Below are experts of layer 7 (counted from 0) of a mixture-of-experts language model. Rows are named router (the router's row for the expert), up (a neuron's input weights, with its number), down (a neuron's output weights, with its number) and show model dimensions 96-127. Each number is 50 + 15 x the weight over its row's rms, rounded and kept within 0 to 99.
Before each expert's rows: "raises" lists some tokens whose logits its average output raises strongly, later layers aside. This comes from a sample of Wikipedia text that the model never trained on.

# expert 247
raises: " film", " Film", " screen", " episode", " films"
router:79 69 26 30 48 69 43 63 54 54 46 36 33 89 26 58 46 63 06 36 33 59 51 56 43 81 64 54 23 54 42 48
up0:48 32 36 13 51 48 23 52 42 63 39 64 72 36 52 49 58 70 54 57 38 82 49 46 40 53 46 72 48 46 28 70
down0:50 42 47 73 60 49 24 44 58 44 43 57 46 51 82 51 37 48 70 49 63 14 53 52 75 37 57 81 53 41 56 50
up1:70 51 33 53 66 77 73 37 62 51 48 43 31 59 53 49 19 24 47 54 56 45 59 41 51 54 66 49 52 68 56 60
down1:19 52 40 56 62 25 69 80 61 54 70 49 75 47 61 76 61 49 40 31 34 29 57 42 41 62 12 24 45 57 43 71
up2:52 43 45 23 35 62 37 37 41 46 19 54 53 70 28 37 53 52 42 67 49 62 54 52 74 75 60 48 57 37 64 36
down2:57 38 70 51 65 43 58 57 55 81 33 51 48 64 43 66 66 48 82 23 24 45 48 32 42 65 57 63 52 76 77 50
up3:45 75 52 59 48 42 48 36 56 61 76 50 43 58 54 35 67 65 52 45 56 40 53 47 35 58 17 68 75 46 53 80
down3:28 50 40 59 51 55 07 52 56 41 68 56 33 54 60 45 78 46 90 53 70 86 21 45 35 52 65 43 50 43 24 73
up4:71 50 43 52 49 19 60 67 33 46 73 71 48 57 33 36 56 17 35 61 32 51 40 66 55 66 33 41 44 59 60 41
down4:64 57 84 32 55 63 60 45 62 37 52 41 47 70 66 55 50 48 87 35 77 50 40 59 59 53 45 72 45 56 77 47

# expert 158
raises: "ise", "ising", "hood"
router:66 56 31 54 59 61 17 43 55 34 67 54 37 74 36 48 73 59 72 58 53 44 39 71 57 73 28 58 57 35 41 40
up0:60 43 45 16 60 56 55 63 19 43 31 23 43 65 34 29 21 46 45 37 63 40 36 47 42 71 75 23 49 64 45 41
down0:32 41 49 66 22 42 32 72 40 39 29 65 32 47 72 58 59 35 50 58 59 59 48 37 35 29 60 55 45 71 51 72
up1:20 53 44 42 49 41 58 41 67 29 35 22 44 58 07 31 88 30 28 48 54 42 59 37 65 14 61 49 86 52 47 48
down1:47 45 49 51 49 52 69 61 49 58 47 41 46 77 61 34 48 36 70 56 39 73 32 42 47 83 50 38 49 41 58 67
up2:42 38 48 65 10 55 40 52 19 20 21 40 41 43 44 43 52 38 28 34 40 83 68 51 79 41 63 71 58 51 37 42
down2:55 58 38 79 68 31 47 57 66 56 34 53 44 63 73 59 77 45 71 73 66 36 39 58 33 55 39 32 60 50 70 71
up3:25 59 58 34 18 40 29 86 85 44 60 34 53 54 49 49 37 41 46 31 37 59 70 19 43 30 47 49 41 49 45 70
down3:80 55 33 46 58 57 19 62 40 54 47 45 61 49 44 47 61 70 49 59 62 33 49 67 52 41 52 05 70 56 53 34
up4:32 69 58 33 68 40 55 49 35 37 69 36 50 64 75 62 45 25 51 51 53 41 71 58 31 18 38 64 48 62 41 71
down4:54 57 55 53 58 46 54 44 36 73 40 50 11 48 63 34 38 57 46 47 43 63 62 44 29 46 72 40 63 43 63 43

# expert 217
raises: "ellow", "ood", ":\n"
router:64 63 16 60 33 44 51 50 77 32 54 49 28 24 53 39 50 35 63 53 43 70 23 40 37 40 31 65 69 37 29 47
up0:54 34 54 31 61 37 45 72 43 56 25 72 64 19 57 56 52 53 16 09 50 32 40 51 39 46 46 62 50 20 48 35
down0:26 37 56 43 38 49 70 45 78 57 64 31 43 63 12 60 56 61 62 60 55 64 60 47 72 78 21 45 24 56 64 48
up1:20 65 62 38 69 32 66 41 34 76 33 63 36 40 63 76 48 56 46 29 53 71 16 48 73 37 58 49 66 57 41 56
down1:45 56 65 52 52 38 53 94 58 48 34 66 56 51 45 45 00 62 54 29 57 49 47 46 58 35 67 63 29 79 56 43
up2:59 38 50 31 46 38 63 46 71 59 37 73 64 65 42 17 61 59 64 59 58 28 52 57 30 53 55 47 41 68 70 43
down2:52 45 41 36 61 65 37 42 59 44 42 49 76 36 45 58 69 83 51 71 12 42 37 58 61 54 67 84 75 59 67 57
up3:56 39 62 35 55 75 62 20 48 50 61 57 67 66 25 66 52 55 50 44 45 62 31 48 43 69 40 43 61 36 63 49
down3:77 36 61 61 45 54 53 43 61 50 72 36 70 85 60 37 66 52 70 57 77 34 45 60 41 39 35 60 27 54 52 66
up4:20 41 64 09 38 46 39 53 63 36 37 42 55 50 60 39 47 11 57 30 54 58 46 48 44 46 78 48 45 47 51 65
down4:61 64 68 48 73 53 71 63 59 29 55 28 45 53 59 51 45 74 52 39 42 35 29 41 40 65 48 81 25 71 50 58

# expert 195
raises: "riend", " goals", "areer", "ional"
router:77 83 40 46 71 70 65 56 59 48 65 70 28 36 44 81 32 47 66 42 50 43 51 35 42 81 12 56 43 44 23 42
up0:75 47 78 22 57 26 41 60 26 36 46 43 55 56 24 61 52 57 31 36 39 43 54 34 51 47 11 46 18 48 45 31
down0:04 57 28 45 78 50 46 48 53 51 62 34 56 62 36 43 55 68 71 61 50 51 27 62 39 70 14 46 22 52 40 36
up1:16 59 50 47 67 54 38 64 62 53 78 57 34 59 29 39 62 35 39 60 38 29 50 68 61 70 57 62 60 55 53 54
down1:73 58 40 28 73 35 60 53 52 76 41 50 41 14 55 69 65 26 63 33 52 32 44 81 71 38 53 54 52 59 70 64
up2:55 65 28 26 44 56 43 41 47 49 63 49 47 53 46 80 53 31 54 76 68 34 43 58 43 43 51 58 58 61 70 39
down2:49 45 64 53 55 45 48 37 46 48 79 56 39 32 65 49 81 30 66 27 48 35 55 76 50 56 47 53 56 77 56 68
up3:30 54 57 76 50 56 59 53 53 46 53 69 53 43 58 74 56 79 58 35 58 56 54 28 36 55 23 59 23 64 85 50
down3:49 51 57 50 79 54 59 54 55 42 26 46 69 55 30 69 41 51 60 41 34 44 61 82 50 56 29 38 64 37 46 13
up4:27 46 38 52 39 59 70 38 57 21 48 80 58 39 65 61 52 72 78 37 38 43 61 58 42 45 47 63 31 32 59 46
down4:48 78 56 48 68 46 66 58 52 86 25 49 43 39 17 55 36 35 69 72 70 44 55 56 54 61 37 53 56 62 57 64

# expert 75
raises: " Book", " Film", " Press"
router:71 32 39 69 50 34 48 36 53 35 36 37 82 42 33 63 72 61 31 63 18 79 45 38 45 72 37 66 64 57 38 72
up0:63 46 76 70 62 37 55 71 53 64 51 51 63 52 53 50 38 50 35 53 64 76 62 66 48 77 53 66 28 26 61 54
down0:60 49 56 38 66 48 60 51 53 60 63 49 55 40 58 50 49 60 55 48 56 38 37 68 45 59 17 47 55 27 47 64
up1:67 46 44 59 59 38 31 78 63 44 63 65 52 87 36 28 56 48 59 39 49 48 62 36 33 61 58 53 45 42 48 63
down1:48 39 54 40 70 53 50 69 50 51 38 15 56 42 40 56 52 57 40 52 75 37 68 45 59 57 32 37 50 46 38 19
up2:61 40 57 47 75 60 40 99 79 61 50 54 49 49 59 52 46 59 34 42 49 69 93 64 41 51 44 58 24 05 49 31
down2:43 59 65 37 49 57 66 80 61 56 65 55 76 41 66 53 33 79 43 64 58 35 36 41 30 53 26 59 59 33 38 31
up3:69 27 61 62 69 35 55 51 43 60 32 56 50 43 37 66 51 47 46 36 51 40 77 48 18 84 30 44 38 30 65 29
down3:62 47 62 40 78 63 67 65 49 44 60 47 71 61 19 76 54 51 31 56 46 66 73 55 10 57 20 50 80 52 40 33
up4:39 49 76 26 25 42 73 87 58 48 32 56 50 63 56 35 36 60 61 58 39 66 60 86 65 45 60 59 60 52 49 38
down4:62 50 46 54 54 53 36 32 41 63 68 56 27 34 41 53 79 58 91 66 53 51 67 61 59 53 40 40 51 25 51 66

# expert 220
raises: "da", "ains", "ained", "nal"
router:39 66 49 50 39 35 37 37 64 72 64 74 78 42 61 64 49 72 39 33 22 48 52 40 24 73 46 49 52 33 32 64
up0:47 53 44 28 51 67 72 54 63 33 43 27 43 32 29 38 53 45 64 57 64 54 44 71 56 30 58 64 41 34 58 78
down0:40 54 38 44 50 58 55 48 53 77 29 32 28 51 53 39 50 69 73 53 45 42 66 68 52 41 42 83 42 40 85 68
up1:42 43 51 45 52 52 57 54 41 49 32 33 61 58 20 28 25 65 41 61 35 42 62 71 72 53 61 38 45 37 43 42
down1:53 58 39 51 57 43 48 37 39 54 40 39 48 31 85 68 48 48 52 16 38 54 51 52 54 58 33 66 35 40 60 74
up2:72 13 25 39 54 44 85 79 38 55 39 60 51 43 39 48 62 48 55 45 61 67 40 83 44 38 71 62 10 57 73 32
down2:76 52 47 37 77 61 52 56 23 52 32 32 50 30 29 74 45 32 70 34 74 53 32 61 46 50 32 66 60 57 47 68
up3:69 40 57 39 46 48 67 29 54 29 43 71 58 37 26 26 69 33 35 54 34 30 51 60 53 50 66 56 28 33 53 45
down3:21 37 50 57 64 29 66 74 23 77 33 59 49 53 21 50 62 43 41 37 61 29 41 88 45 66 57 44 77 50 50 44
up4:52 29 68 65 22 60 56 51 39 45 21 67 39 46 36 43 57 35 84 44 55 54 76 45 52 35 46 48 53 38 60 55
down4:44 17 62 76 56 73 65 46 44 56 42 27 41 38 40 68 67 75 29 49 12 69 49 46 43 76 51 58 53 47 67 39

# expert 130
raises: "ious", "anded", "wn", "'\n", "ranch"
router:63 45 41 58 51 46 31 61 53 78 44 63 65 73 36 76 69 64 33 30 40 57 62 65 25 52 18 52 54 36 38 35
up0:49 74 28 37 53 47 65 33 63 49 39 40 71 70 60 64 11 36 55 56 34 42 65 58 68 40 59 40 59 46 54 63
down0:27 53 56 48 58 43 65 45 66 38 54 50 52 76 52 46 42 48 35 29 42 51 40 46 42 36 41 38 57 48 62 51
up1:43 59 45 66 97 76 56 81 27 45 58 65 36 62 58 80 64 40 45 25 38 49 39 33 58 73 58 74 55 57 62 61
down1:26 47 48 39 61 46 70 27 72 67 46 42 11 79 34 51 46 57 35 44 38 54 21 80 49 53 49 65 59 42 39 68
up2:14 32 62 49 43 67 58 14 51 56 68 67 51 25 52 61 50 54 64 22 40 47 27 70 33 54 38 22 51 47 47 63
down2:54 57 53 79 15 51 55 46 46 56 67 46 61 62 22 28 43 51 54 85 69 42 28 46 47 55 40 52 58 35 13 94
up3:61 17 68 48 39 47 53 33 65 64 45 44 39 48 60 43 48 40 90 56 54 34 39 57 38 32 46 60 60 40 52 50
down3:52 12 42 46 67 45 60 33 99 65 79 62 72 63 64 53 44 44 43 24 34 54 38 50 22 61 45 30 59 37 53 53
up4:63 22 23 44 32 54 43 73 42 56 55 41 51 83 46 60 47 37 45 46 58 45 55 32 43 47 40 32 66 45 66 32
down4:51 57 32 48 46 39 42 48 70 53 60 41 60 43 48 46 48 43 46 25 73 44 48 53 28 48 38 53 81 58 13 48

# expert 226
raises: " rights", "ify", "ification", "ified"
router:48 54 72 45 62 57 48 65 24 64 55 49 43 56 32 52 50 60 46 71 30 50 37 20 77 38 40 69 34 65 62 55
up0:46 19 53 66 71 70 36 45 50 51 48 65 35 70 47 68 61 36 68 44 22 44 70 67 40 46 40 39 27 68 51 46
down0:48 86 57 30 73 64 50 62 37 52 39 16 43 36 59 53 64 47 55 28 59 33 52 42 54 72 35 45 56 70 74 40
up1:36 67 42 65 55 56 68 39 42 47 51 42 60 52 54 44 32 55 49 40 28 45 65 61 31 54 91 50 72 48 28 46
down1:50 39 34 20 26 49 44 38 59 59 43 56 52 48 29 61 46 64 30 43 60 63 51 56 42 70 74 50 67 38 21 75
up2:45 44 63 71 44 32 81 28 64 34 46 38 45 39 51 44 64 43 78 40 50 25 45 41 48 49 38 59 77 35 31 28
down2:50 52 70 46 44 68 43 58 31 54 55 49 41 47 24 31 66 52 47 60 78 67 07 43 78 41 45 45 52 60 66 52
up3:62 59 46 35 26 38 52 21 55 55 85 53 59 38 48 62 30 63 60 49 54 29 31 57 34 59 38 61 55 47 49 19
down3:22 45 54 49 54 50 52 73 77 59 35 32 58 42 46 33 46 35 72 43 53 43 37 62 70 55 72 46 42 85 31 39
up4:62 45 43 54 56 51 48 58 56 50 44 62 41 50 30 68 57 33 34 52 72 39 64 43 67 67 41 71 41 78 48 75
down4:47 30 33 35 79 28 50 57 53 68 66 57 60 80 46 71 58 72 31 71 36 72 63 42 31 57 29 29 50 44 39 27